config = dict(
    n_layer=8,
    router_score='softmax',
    norm='rmsnorm',
    warmup_steps=200,
)
Below are experts of layer 5 (counted from 0) of a mixture-of-experts language model. Rows are named router (the router's row for the expert), gate (a neuron's input weights, with its number), up (a neuron's input weights, with its number), down (a neuron's output weights, with its number) and show model dimensions 0-127. Each number is 128 + 24 x the weight over its row's rms, rounded and kept within 0 to 255. Numbers have three digits each.
After each expert's rows: "comes before" lists some tokens at least twice as common just after its tokens as in all text. This comes from a sample of Wikipedia text that the model never trained on. Tokens count by the router's weight.

# expert 10
router:109136104171107141156171099161096132142119108135113136120164156083154098134139146142063131115155169136128112139122128168146145062121110136152102172080102099151097123101139130143131127123156077132130140162133114130132091099162182118076120126135139132129153148147148116132142135112141112128111147119109123137121092090138161132099128165137163100128124113101127153137161107089134165126147
gate4:083113148128154126122136121135132120147170115142120115099096104112170110132098100166111116125105119118174121130150131102129160120142061081119088119123117137138126132126154105168135195140111114134124092095146138139170125104104095153168175136081141137159131137137142129135153170138077142153146118125102164163102074165105127111108117131119131133103134117102154160136126139130135132166155
up4:133112126117128171110109162119168084133186133082103122109128133114129193136108131112107155123146141134118107130123134109136126130127111133104151116169109135152102086140112119100146126110094109112085133175127143133129140149125122129128120198129157121138153123116111119137144150143094114095145109121132123116091059131136082139144154118105145084082103103136161092126111140126053102121128
down4:113115151197154138116122174103150091113135184115141130139122145153137102132145132127131124057088119111109110142106131105093160130097160129119184086155078097157103113133118113129139128158157188141119123129154164157135082129143108159142128137098118092157126137135155105150138161107108141129120145135103154099115125134160107147120135141134088162112096114134119141100104130129111141134159
comes before: "\n", " The", " He", " In", " It", " She"

# expert 0
router:106105116104107130130113167131101139130099113131150123125154146152133148122098162105137148161129132136117144156143137097083132141137100153122139137170164122114135130109078170108131124097165147130097110138134095115100143125173078130143148087170082149170120098110138120087138131121166136088083112101155113161127079184123116098140112114110137146132142119125078117103089129136122135110081
gate6:141100135107109147111150160127120124140069135078111108155114113148135069118130160127117148117140141123126120145125168158120106128119144169139132127122101123079162164150147170133171137134118147134152100114100126115089109184113086178116122104138110119120144149092117101137091112131119127129152079080146145132134109088098132160113128093087134100129166110153126131115101150142172099129156
up6:133148146134144117130152201166099168159132129110133072108134108097116200145073134114104135087161093142126146114101139122094124118115097096115114156121116078165081115122146099105092120097134096106168148131122110134127121124139063162167135147133129097153120113127153123133136120145135128126109139127156124120129098115129125133128151076106103105142112132112165158123125127102115115107145
down6:148140089160122148163141160089172139125117136140123137116141088172099098160115146140114141150116104110094113114125089142141104142115116162137175117145139118071109141101140176095104125102137142140128129105098130171110119168154145121120153125151157078130122124101111129103107141145119112160133102090152103099186134130139121149123146115153135144129111136120106123142135207121171109137174
comes before: " |", ".", "–", ")", ",", ";"

# expert 7
router:134116161117125130132090152167104121118129142149127141116110131151099146141115127088139132131147171117100107181153118104131122164153123117122162115159076083108131138155108156153163105088158156128113125119160109122116148145176099111127161085168118115121108153128123126106137151124166130185111147105134098132136119142135115130119154086140154134089139082121068125153073121141121122081099
gate4:123116152076121148100146120129157102138117128081148141112113145109123121098165134148128103138184109183102124133106156163158108136123144125109132118133127120120159111137114145130067138101105101171172107132117146110159161124101108104124076091145147124124113099101095133167129152108124121091112155123134158121131145083111140112090156137129102095139109146133112172097108088095136087090122
up4:096151130130138116133103135143134078102085184151152118155067088132160146126104078143118107132101154095126138091158147168118138133130123145122105085160160094121119124137130115162135088067164090146146156120098073136112124128111086134144099129113141117132122154088157141123152122104142135116110124142124136146140132123090112147091094146121127152113136156157118124148117137138164163090138
down4:130160114147148099121164175145100124114126133124102160051185056141123097137154130152156123144111130160105099147118126142108141104094120136195136128113141086095133106108127142123141091123166110109122153128118127151115079142111159168134132108148104102133123154171120140152152146139141147138119063123161135154129106123097133104098140132123139114131125136117144117122142109148130171140162
comes before: ",", "–", ".", " |", ")", "\n"

# expert 15
router:168098166092121139091143145168105097130131106133089152138132114111114181135143108147092125145173117105072109120108125096106114128116167091135116129130149134101103125139102094102123137170085097145131165140149122099116123112154130172148115158107080125126161139110166117157113158153127124136127156104136136136083100165151143124076108093101099116144148119125129142155124084122101130139106
gate4:159183159134135160129120123168122154082127122128110156127075136113133105144111100150110126126104105130108090185122128155143136074102114119127146110129092114074113135147140091136130151119180137123155114146134145135078123149135116109110155128162157122120105086143152127116138119107114130118112119155127153111135165152087094142087168117121089130137113099095101184107136134126165085137134
up4:135150156102120103111097137112089131134091136107122110123142144113071161127136089141122138146170127121128136097123124071105166124138123106140138117143119088115129119160123121145142161140168134110138124100126132129093084182104128179107117123087178102150149136120164139121111145142101166138129106113153124129093131133140122113106156143148158165101174099110096104185150133093134144175157
down4:145146103148150119131172096148167091133136131103091117121132127141138173125120140071143141100122144092102107102129085146134122135108107097065131070129111173162134111110094129116123135141111086144123119126132070126127140138101126147125130148140086124135132092166163119122128178147112137141146108133133118119168129119122121140120118140112110154082117123144078131092148143139177078152169
comes before: " the", " and", " which", " but", "000", " he"

# expert 40
router:114146137101149097095148101132165130157157124111142154112114125084131094104161087124102116098152095083123128172134141094124124121155153111144165150148149124119125174130089162100161154126129107135186134145130145118175109131145139143134095134096123163107106146118163143172108103112132113103110125183137140154137152100167138081152132127099142165112123165131130143118085124154092140133120
gate4:161115103112136148130148132143184149102172136155141143157148141125118134090099165174114150130119105114145147120115123147153108137121128098139141107113138106154129121113155148169140146157097104123117132119131116203139128130153123121126163114116107167069152114142116128119139119072107075157133156141159116132176136105080126122133120126092133116123139105134197175158127159091110144121137
up4:140076105155116091134149134118165123174118131133144135126085154114141141162124082079120131168140097104136150151150125131134154120129132139143160132112143123133112099101129112111126106126098131156147158149140113138121128134163142142146124132120172061094143149127126105120155090154129130161101146126081155102132142130154144132158128091167103159141101087141108090088115141121112050097107
down4:142117118084161168095116111126118128122105122115119145142115171153078119149116123098143136123111134147077170148120147132131124118126102160112130146150099115123127091151113146118159121128120133102084125091106161124119114099133118115099082106103139131143108129125075120131133117071151165119144174151164171138186151084167125140116142112088115139161152125135105148160122145147114173167160
comes before: ":", " the", " •", " be", " he", " Born"

# expert 12
router:092143055105125130121101130094092126129102145135138105107164114135136089074119118133164128121156102120134089116125150128168108120170112125143117165150117128181110135137100147153114135141111145071186101146089106121109141110101153121153170111124119121098120107131121112137137090113110116166105122138088090123159112118138169063107153140170140156121129148132120109128120133145139129139146
gate3:095159117126128141179107142171146149102170111090127126145127149179109142154101123127103112109133094107123159083145117059133106122090110120107118151087138165165136147112098113088106121122140124124113049152134130115140145132145138173144099142158126130115099110138203145142113124121122102102105110091132138106105115135107106135153101145105152157127097139118136168133129125150135124129127
up3:090158187105119104153137135115132130098141121141126139174094124104158121115121149155162130108130153167148158151093144144154161138114118142149113105135131092107120164150145180104160124113104141156170117146140087147095101131077157137089143131102130083137109128123107138137119171070112094087156161125137160137133132128166127113177110129113106152128150148146139163147135126122162140112118
down3:152117135118123109159104147128095124129091130158100114164129077145113117130139117114092115153111138112172137131128164154138134111122113194105184144128137119112069113129167131112155136106140118128145104126130135176122110137126122157125107133091104128090096073136122125140143155097105119125119143113086100117085113152088137105068140144157119083163152134119119151134177143086134139132159
comes before: " of", ",", ".", " and", " in", " for"

# expert 8
router:127156108180112125091129109154123209121134116156101169136109134131145101153160114129093088143093119090145153124147133165102085152158129133103155133105148149129178122110128160155161124092117094108106121144058115153131149165140141108143106096121137122102123080152133148131124152127134152132130150132156166122122135120131115167092112102123148098125129135111115119151149157084125142159123
gate5:154083125109163139109130180167094131159145147113172119115124150085150156166114121162101135170143092118106121121098152155140173142126109127118152109162117127128137124150112151163146159103113157139123118174107169158107174120131126145156162124140086135097112141138159178148132129067098177123142123131111118120150125089144141119160172128145143144140162128130095134103108142137128125132114
up5:119163096083150150140112126098131106096147086144152130131144135123127106117108165131102121134174151119167104173108099128150150143106129096145148135147128129178160141123159117136124149171146162084147089154077135106156139133094148119133152105133130102118088115146104114166126144082159114137148159078135132161132121132115133107148125091131122143111174141189113155136112122178123141145120
down5:129103141135124128113131099157149114140146113145177108119119141162122151158162125162124121112139119102114111151137078122116081165154118151129153165071121084167147149116139125076155148121181132115118089136150154105139128119104129114134130118108121096135140076116087142176123097085105132157122154131121166109138110093131147127138123128103111147139112119152134139165087202113105124153111
comes before: "==", "===", "The", "=", "-", "In"

# expert 13
router:150106153100122156125159135154139110187147119112137121080125167129106161150168126111102127090158063140171143121107119112123103145091131150103142107139127167106160128153133097108095133153148125137178140126198137121101141099106127113109148127149102122105103153130116105138121115122145126130177153140096123121124099172135120106159133082146119146160103150134125126158165119114162166134109
gate2:144138129118151095123108118109127149151114145164169160143146112110145135134079083119133129129185095129112092154126127140087138096138126109137116153133138127115118137139097124094195155137133106121146141160136150104125173173097125110085125060121135104126157114195113127130117132113140149122154108149121165115113119153130114131112094157112142134164128153114117136130097115078076119096093
up2:100099124096082112111086130145120125106112105127140163082120131117121114141091126117112144138114181160121145079135176127133124123122122164122099135099118163123099142157106117149124109160105092123146159113142133139132090138115131133093097077091147106109147121173194155134123135143114150113160122125166124082158130118130119131140137117129133171113127137142191099111120115132128189090142
down2:113101135110115175144143142121145113124119136136127143138131102160125114134126129120132126106140166121162104151113114109097145111056113168132132113116136110167154153140127132091157095082100092128090127161109115111072088141180139143101112144177112139103131084177099134136091117119148145073110143116096140147108126081106142108132148090121076125089145132134130126113151131111148149135144
comes before: "\n", " ", " 0", " 1", " 2", " —"

# expert 45
router:159089143140088118140131126155088137128127123152141160174152105117125126128148123100089107117129143164121159133154154125115145146129130110153123125119138155110120089121122127175113119119162139127116127111128102121126136134127133113100146099186146122099167142088150097135106147103096184134098152106154177118151127138130133170108064125143081086117099114124114107102120136065088115081146
gate3:070138102128137118156144102089111134110141130131140115105134143112111114140092111148162167134153138104117131136117104143129206122105152086140159154063130178113149158103158138140073108143122132141108144132094142113139133138165128169144141133100149152097124147148109131115132145133135130097149128136130150144118137136131149120128118145163138189079094172113099110164164106100108112162114
up3:166131122121097125143130082126099126079145110148144137099121137148151107094165112128130080139102103111114163164099117088128099144101175147114148100098139149058104128116132127101114130105129134108179154158103157110109116115165137123126142139163124155126135144090072121122122116080135122175136112105164129099123121147101120110162108149128113147077144147132098117131119146176123117144114
down3:092107100093117139147110115143142133147128146139124154172097146083124120136145149108120074090098116097094145146121158136122144087113161129110123143140120128127141130099126154175119089128148130158140170171123150150116152132141136127085152101152157100117123153134138119139162132143157136126139136090140182131139130147166118122109094116162097061137119114086135133122117176085124097075113
comes before: " |", "°", "%", "′", "″", "0"

# expert 18
router:109085130115181182137124149098081103121114160095144117136148118146149130147152132152139130117139147132124133129141093128131146135117152127126142157133113098157077166177074099166106153100157161095096145150165112102116120123128115116090183147117147132108098134122124133079163139106124124141145119096109093105168084125112169130147126114137155128160100114118156108149119136137161124119086
gate4:116118138150147105165136110153165105139095133131120126189115168110139106130119150123149122146139140125085135134103147123169143170132190107166113140160101117154107128136154167069111137133165084130127120116183133071135122111125094129092147126156181130143128102096122122155132093138132114145151162172149088142117143140136101113140160121125145137157149111098123151093134145107143120138099
up4:148113141125105120122144109126119077174117181139150085121146098142095090104144121091138122152127095169135109151135059142114163098098127112124147129114146105116144128125093121099157128118149099148127102151139149149168118135146145165086125106119114112111147090136109157118112122109130164112096126099141116094128148138119092118135163136141166136137129188103096178098115136141100162085120
down4:144138121139136108189145087123144113132106127119119150104105108142154155109137095100118128162129110074100179132103121125124147133127188107129151147098073131127127098142169132084135110132105096123092117106164152123124130107121068149129156133123127141158110106100112137154118104137132123114112116133160117109125124125141137143131155079085098133156173170105089139114141166132104139076093
comes before: ",", " |", " (", " and", ".", " in"

# expert 14
router:114156127131127127110123122121170120160139108115067142122129112098082114109105133131135145130123094102117114107107125080160137148097175090139080151135162119143090156163099108108119173153101086120141133155134156120108137168120136133162105144093094128081118143141141111155138148184102121097152126099098118139049114132138116101129119149102121121100160142153140126114122134114123099138158
gate3:110123100139149139159047136116158110132103139105118140132167115137110120127109092146153166165113100130173097140129153138138123165152157142133104174132135142105086119168133146132139133100119112154120128116132102090113149155179139132124151132130148115139140102113125138111106125139114126130160186146140133181146127101137095119055101131070078145124127107126129125133097099166117142145139
up3:080116156095124110153098101132105119143122130142119119171121146109154129106153162096095129160130094157109119109137181159141098151100084134153137122107135120118121134189119126121167173106113091157123113111098167165149113131149120074166155146138121120126097135119132114137103146114093144138134114147147134122140083143116150074127104093126140113099131137121129079138073128168136101158131
down3:139166112128120130177129151146155110095119118162118127102095132141098120094129127092142153106131164098127121145091124130113125123107084143113134173165099180097090127084164177121138147109131105140140128159186120109102128136112161128122133127120135096154096096114139119137169117143094139122160155134174141100137137144119106110137135132166130148116168100127129149060153073140129150137125
comes before: " the", " a", " his", " their", " its", " an"

# expert 3
router:084104134100108111170126153146121137155116114128167172159109148150111167132115119122121131150121147111104183131146121132107115142144113119140146114165119130144101090120108154155120123108177107099094084116155097112109099145181138115141133081139099154163154130136151128119135156121127129117093139110161080170138108162131079143106108129112120172114136079180108133134132089115099133113111
gate6:126136173110152153115147077110158155124113128094156120103099167097143124152144131107109122085109143106103056145133092142133092110119113112161150096111142121145135115156150187114166120126103102129105121106110147154155114123103097183105119123139127143095139126110126105145146155114149136127104136116114132133154150102137161127108148117164117141137178147126122120157084137087173131090080
up6:166156166177191088126126128160135132117155092099100036088148096144115125135073162120121165114128091116112098132163083141104129138133098141113148107153090124159126130130149068154138123116114144120115141140149132124147132131105116119131132148163127131111107126125133131106179110134108100100109127119097125130139125149093151130123137098142134136142117127122116105174092118135137132087112
down6:158147146127116155096118164105123177134135163113114150131131105127169119110165137134159104114146123127142115113096133108115167139125094128083139098133131138122141148138111173107116143143124160118114126125107111137116138190176135157121123118126125123115136159186109152117117127153131106163138101147100155171095136147151157119172110108177161130129132084085136089079104176173152121149119
comes before: " |", ".", ",", "th", "%", "–"

# expert 9
router:130128138114093133141114127137109105115128127145152127159142147183153125065156124073150065125164143104148102172113104123138165139149111149112181156138116150128105137126131077140119098090125141107116105161102079128103154120113118113166135119115148113159111129110138134098184114148120112168128108135169146162135131139089124122067116106130135118132141153139115091117165143158114116126114
gate6:155134122124092107085122138093093081135121117181104142147158133169097124099158136105129121107102123072124125125134095133115096153135126117088109155144121119150128150125142117126135089107124119132083092162135140179140060107139159116134148144182163101159129110126151123108121104142126136128135171152145122122143152144148145103129132162127132159144118118135155142168058105127103140116167
up6:164129103085121143138100074133170158104140138117105120133192125155104137100149111166081162091120104141111114123150135088152140105165116134123132087121161135134130138131153138118094112103138091158129146161176117136110143115112122144116126099170128118143109117145082111141108117149096148142136172117126172148177130153143135108121106176122182127159129095109153146142140141135136157134097
down6:096113151148111087125117148077117132177129161123136130107162143097160153145107117111161172111143129130127098128118139115107101112129130092089137132168120133145123077154162116113134148108137113117146104174133129124092125141148143127161136131128179141208107100164092140111132133128139112140113162071134124147109144140166155108132140094155074158144164094137149138112116134148103120121111
comes before: " |", " of", ":", " (", "'s", " States"

# expert 16
router:159096153107154136091112124145129129166132117126133121105100160122133155122126158130135120131165120157147131130114129119124107147085160141107152092163147151086152134158125095112125132108125114162166143144138108127121160093095118116115162122159171095124091132148125131135133134104117111125171164135059145135090151155127130157166091081149109087162092089106099141162175129148117161117118
gate2:113107127100105138161152104115133102139171127138078168113147117125133124135130103116133161128117126104164142133044129155136119142125121112157132135152103141130150133110113126151140115149140100147128073164122140131118129158092097091101161140167064141133124149097137116139132184133125136119104144132102117144114193144158097106112153129154137120092143147086136178131136137129140115070146
up2:101143135141141119139165137150153142128154114127110151113119162106156185138149127158111172127125131126115121108126074100094139137125139134154107125164143106137109145134137121119073131120107117084112201094110115144139121118138136116140106159077175118157122083086145099093105150169140143183098115121092158099115090147153126115154112108141108123109105082113144113110123116140118099109113
down2:102121155103135126166111117107127130131170124079139121091121114124147134173137156152111119162117109141127157128117119160138122113153133147127081106101154148127148110158130144110104106116143158147135113116140151111179142177144113150126120178189104110121105094193124149158099099081128123142130148133110129138147143112120144141144130075163118141140159073098135149114066099115102122133108
comes before: "\n", " ", " 0", " 1", " 3", " 2"

# expert 38
router:129118144126158147102160127139158173115122144150162123119133149157148145128081159090109111146123122146113141143104116158101143140149112155141118143130074116111138141109158157142154131138163082160100083165143088109110107143165132113138111102112124109095181139125109126116144147128149144119143091136187105142171104146136132122151117126163080121106090131177107106116132148115145151065149
gate2:142104085136125147118131135147127145168092169138059161127094167150071084163128133145119112071119107144121125130115099112148089120156138112095106111104113124159161161120135132114145149143131105118120165141111102148108127128127114172114126148130120154131127142101102150108150132120154142110148136148139140132129148120120124168079179101140072124107159129124125159087089141117087103104099
up2:095142138155092130141136099118132113093155099155140142157138131093139169143128125104144155109107124107104135131176136091177103114119111152152175156138136112125177129170160129085107088120120119132172137133133154117133059131163106095135166092153106106116151151080156167129119089109092134125117104123150132133112156125139110132139122164094113171111115109132163149132157156119148142122133
down2:124074158167096104080100154142091102114185120092127138123136107143105130139128116186121102132144137140149156143156129076149122133143159131117107131183184117120130151113146124118098153107120108123142104110141101099136085101084144113123140127132112107118105129166129159145150114113158113125105101152066102156140109112135121134100171150105111090101102108097115126125124126097141114103120
comes before: " |", ")", " century", " (", "}", " place"

# expert 28
router:128123098126102076144127107114167136126130173117114114096163135098160122143103124134123175123139123127095073090126096099133133104131142129124107161139164092131139149114099114129108140133083101091172160123123146146137173149107135084168087161129143118130120146137147117126146097189148117106133140104106104099085119131115138124149135145144130127164164139160167137110095122133133096157182
gate4:177146146095120082129082158139170113095195144142115154133115163145133136139169117161072156138140155125142107126110109195171123154177142119113113128153120146148123111086145119122119106115080127142104087160147095159115108115144099114133130101154120163152123105125122148119095136130116106101132093127134112097148190131125120131108150114146107124107093123151124108129120133104144131131143
up4:099145179102105107112145142105161126132119201142112153138131121117106101139129122137060134129110139117097102083111149107160063116127129106114116132147093124133156135191152123109113122155143116119100155157113154132137130133122100125090179148172100118143145142128107145177099126126156155138075127101124156136124083141129096137152126137134105128154117124183134123119124137115137169121134
down4:123101135102137139122134138114150112154130131116127117084127191123112130139141173120131163110162148110152148119105100127131137129120152150110159189134150135144114062119120141132094131074128129133151098122147135087142155114109078110115121108136136088198145112100164095130108124131144095076160149103140141128147136152141135097140104097099105107150080159126085118113124139117122134096099
comes before: " the", " a", " by", " to", " in", " that"

# expert 4
router:116113100109145122130098167090088141144147141085144132125146138119130110113143146131115116165140172116152152126155109162127112112117154162151124101135120093093200094145103160149149130133131120148114138200144153114102114154181132113167173114115102136147116124124135106109154080113109121154106124128091149130109144146151123135107150076130091118148089158149109132138113104150144135149176
gate5:149141113156193111128137127124108153143090096120116129154131105115084148119145155107119132129118139156118145149110136149118158109102111104172132099148114144144128103154110129101118127117124085146090142137143092111123115174173110151071121151155164118138158128167145076109101145107166110105161129115142144105152111140164140148157128094118105145106145084117110140177152129118124143092191
up5:099110076152153116130115131138113134089103125108152104101090113138118149127102120129139139070078148150072141090161086126147130131110117159144129100116131132117171130160199116099116135107105099129090141160095076141126110154149159112095126106140153114090116149123130136131126166181136111125105133100111158124149106135154130147136139155113102132105175123108122088121148123126138145151154
down5:112142139132147116121117083118093146104121135150133134128071152137162134118122194133126177109133119162086108123110081094087150143116114118110137100157157161128132110142094155121115108107107137087125136099182156121128136115118161132123140104116126084154109143152130146121104133160082112109119171137091132113151130121129115165113147158124213127138110154153130099128151112126149141092146
comes before: "-", "|", "\n", "|---|---|---|---|", "|---|---|---|", "|---|---|---|---"

# expert 21
router:122113141121100148163102165146134132108119114119199123130124133118097145133116159085123078134150110131140167124092104127104125133153107152093159116153131106100118139104122141130156124104148113135100122117106079139150171134159126151143123081162131165116139107106152121103140172176142173141105135099139182146121149117093100127123143142113166106109118115154135154090161154137080113088138
gate6:121131137117122142081145132143123132132143120113147092104156079121114133139172120114105114153106064190146127170129119142147136161129129134104100109162106127102126145117128158106107136146133114116134143100103146128157122177098101120146111126150103095184147100145181136100106128108104136148130146159089115149077099110114109142111149172148133098126098084134147106110117147120166129109183
up6:142128200140113100135111152122096147163142144164126103173122088123119119131078155059089130119137073148139107112163086168109087173110134118114120129144141108131135100131136109136135106150120145132159108089155113118151104146120125143133146135122156185132134109142150123148128162099117135170120091092104080115151131132129109142115100129142117138146146145140117150153094117115082142141108
down6:116121117119143163108121152132138136167089166133169141119094096099138158155143105117202121121101116178130161088124120104120144164123144137127190111135120150145173136097107069126097096165115117115128115128160135137135155111149119115138146172087163104110099114098150115162113131112144120135131135136133122165123135112107133160125104085156147126143099164129153141132179161142142128138135
comes before: " |", "–", ".", ";", "0", "1"

# expert 29
router:091158102125131145136089148117150136110105109137129117137129119170110129144134122109123124151114136169090097144147130160133098093144111118106121167132142114082148126079081150126140116119156140168103081111120109132116123115129116112174106081134149159139109090126153175071130161139113169092145107081151155140107114124104103139125151131099114105088142117118086127122135158166106085154151
gate4:143130133122145111126165145096146119153123105118165147128085132163131096130157114153155103135099139139120149105133104138098149186115136184162156109152113153159137122121094117131158095163086128184141122119131158103069136175131129139138137149132109133120121161136129102127098125120088107098140103158149179185143094141147132152141133148148130155145097115100103138145140124140156079100142
up4:099147135092135145137119072099171129117087143137146132114084109141140143087147129129143117173119118120150117149157122139162145120158137141127155090122100125114188101110107121132085150111105123149131165134130140151172157152103088167177096118129091085075115105163139119114152121146104093134107146139143092083100142149131126168141123135113118140095124120157139122096135123103098149101111
down4:106162119134138143139133125123158171134160116147078109148135077122129113118116153150134089144109127089142122134111130156142092151150155118084157142105126109125110114130108128112122117128136147110127103134104144135109092073114152109115154048098155124089133159120069150136161139123137126116137180138082120145092158130115098207160139118113143169114136137125120131126146129120101147106107
comes before: " |", "|", ")", "–", "ound", "lying"

# expert 41
router:143090171091107119112115122100131122178115126096126112138114135103128121109159138129119144135141104159118127098141107077125103127156154068076130156149133169085127150167105097108122136120108143131174136109144145113148132105125113176171116133104136091114119131104175141161146133147175100080147141111118127151121133151117112091164170096102123094127130122147141112079101163116116117134134
gate3:091112104160127099081137177115133144144122132151154116112128130086096138154131123106085141143104138122153125128170124112136186131148165116137134137090128142123132110165161105114092118081198130125159141141075131167108118123110101112147125145140129107134105098164096116127141127144129116140126142172082091150117174123115118118154117123133173151117141106136132110204143141145126148123139
up3:118150145172109123133123100132131108167121139125104140149149089098116155138142147142094113107164161084145125119134084119134109140150133105178137131135119149112149093121109169125162119099154162184147137175134119156103126135148118068108123137105139133116168123173133092094178164115127114109144126110123152101158123155128134173119145140179126164125117140164153139107109081125115122126165
down3:090096104129131148075121090096115136137141109153166176104127117117173094124135116148130122158117078150137117108134109141101173147101109116087108091119116125116114104178122076136154116130147136116134124076078164136150130117098095115116127130079159113136120098132137167169102161177081119149132101124137104107155112130127131118092129136122140137139179112151112125118133139132108107154123
comes before: " the", " a", " —;", " \"", " ", " F"

# expert 26
router:141159081173142147153151106165130145131162148185156112100136126179132095109126136126145110119116146130159094091136093153138108116123118119127109141151109148161119142094128136156133100099129133119150106110095213102115130157133149096139135123103163097142111161132082150132146091156140117156142117149150085090133086118119104116099110167140142123118138146142133146153145145085152108141121
gate6:124152145141162050131153102155147144137061158159144111165132114161106136120065147139113094105093100115138125113113135127144130141099124168122152155163094125114110153156119107138140125142140152142104141137145129154138130100092149111119179130122090160163118126130107116141131138159114117112135147147141116144136118120189159123117090170092121087132157112101085127176126144139131108136114
up6:087178169124102114132139160137116133124156118115102129137140082111137145188154119158137173102121164081159148152116095128107130123127124100114134104106112142093114126104191129131154146086168119135145140156142138130139113149154124118121119136111139100125112137161143113120144110134161108129122124085106114129129109153130129156153070099173081115128119135167087096149123110115127185162107
down6:123166110156123051110121136130132152094137105107137146147135146114118127109142113126142121105112127163094140167060132140113083113112105136104153152124132118083126159154124145118132132117079135139099145146127097124150123122136132117118122118131116086068160108118138098133133083130103117144123182140123146140166127082086075129104115143068111144100107128126141139152160146114098106160136
comes before: "ing", "ed", " of", "ation", "s", "ment"

# expert 2
router:148160120113139127137155131113122142138127154104062126132142149111099118139118137096123147091117151115130142129156121170125141125166114171089090118114119136120157103163161141117109123150164144108107106172149104144106079102090098145094152154107124110145096124150151146137113101150108134191132159113115116124082141093114132159136117144179152109074106150134130079152148153152123123107101
gate2:114154142139124106150141123108125122129129127168130152164175114108143140120111185095127133125142128136073146163118090127134108165113092155133168115112106118114153155132136124107129167109119149145125159095152137153130128168106144101104139127119127100112157113182152156130157142138175127099121155169108136106099088141079146150095119144101122168135144142155124096121100077120084130074125
up2:122129161121112124102164107151108114132097091153122159157124112083171113130136086127156122118157151145136168102137127130120149121124108166116143134118157138128130096129135141130126075087153156147133187136150096150093119168144104143106155160112135113113088112102134133125098085162133152116103112133069117132108142165155152141183171137147108122138137135085132119156151086136102111109161
down2:142135137133119129111122121157107111119125102132129111100117128113141146132110139099078121112128173119120148116136142141126098110131142113138156148125172144158128168102148113132146130123129127127175081151155116141102134130145109136123094199131137125078077088137181130140131152161163130141098126113110127104099173081085153113111124182132127109117143115139077111142108139087097066159103
comes before: "\n", " to", "==", " as", "ations", " from"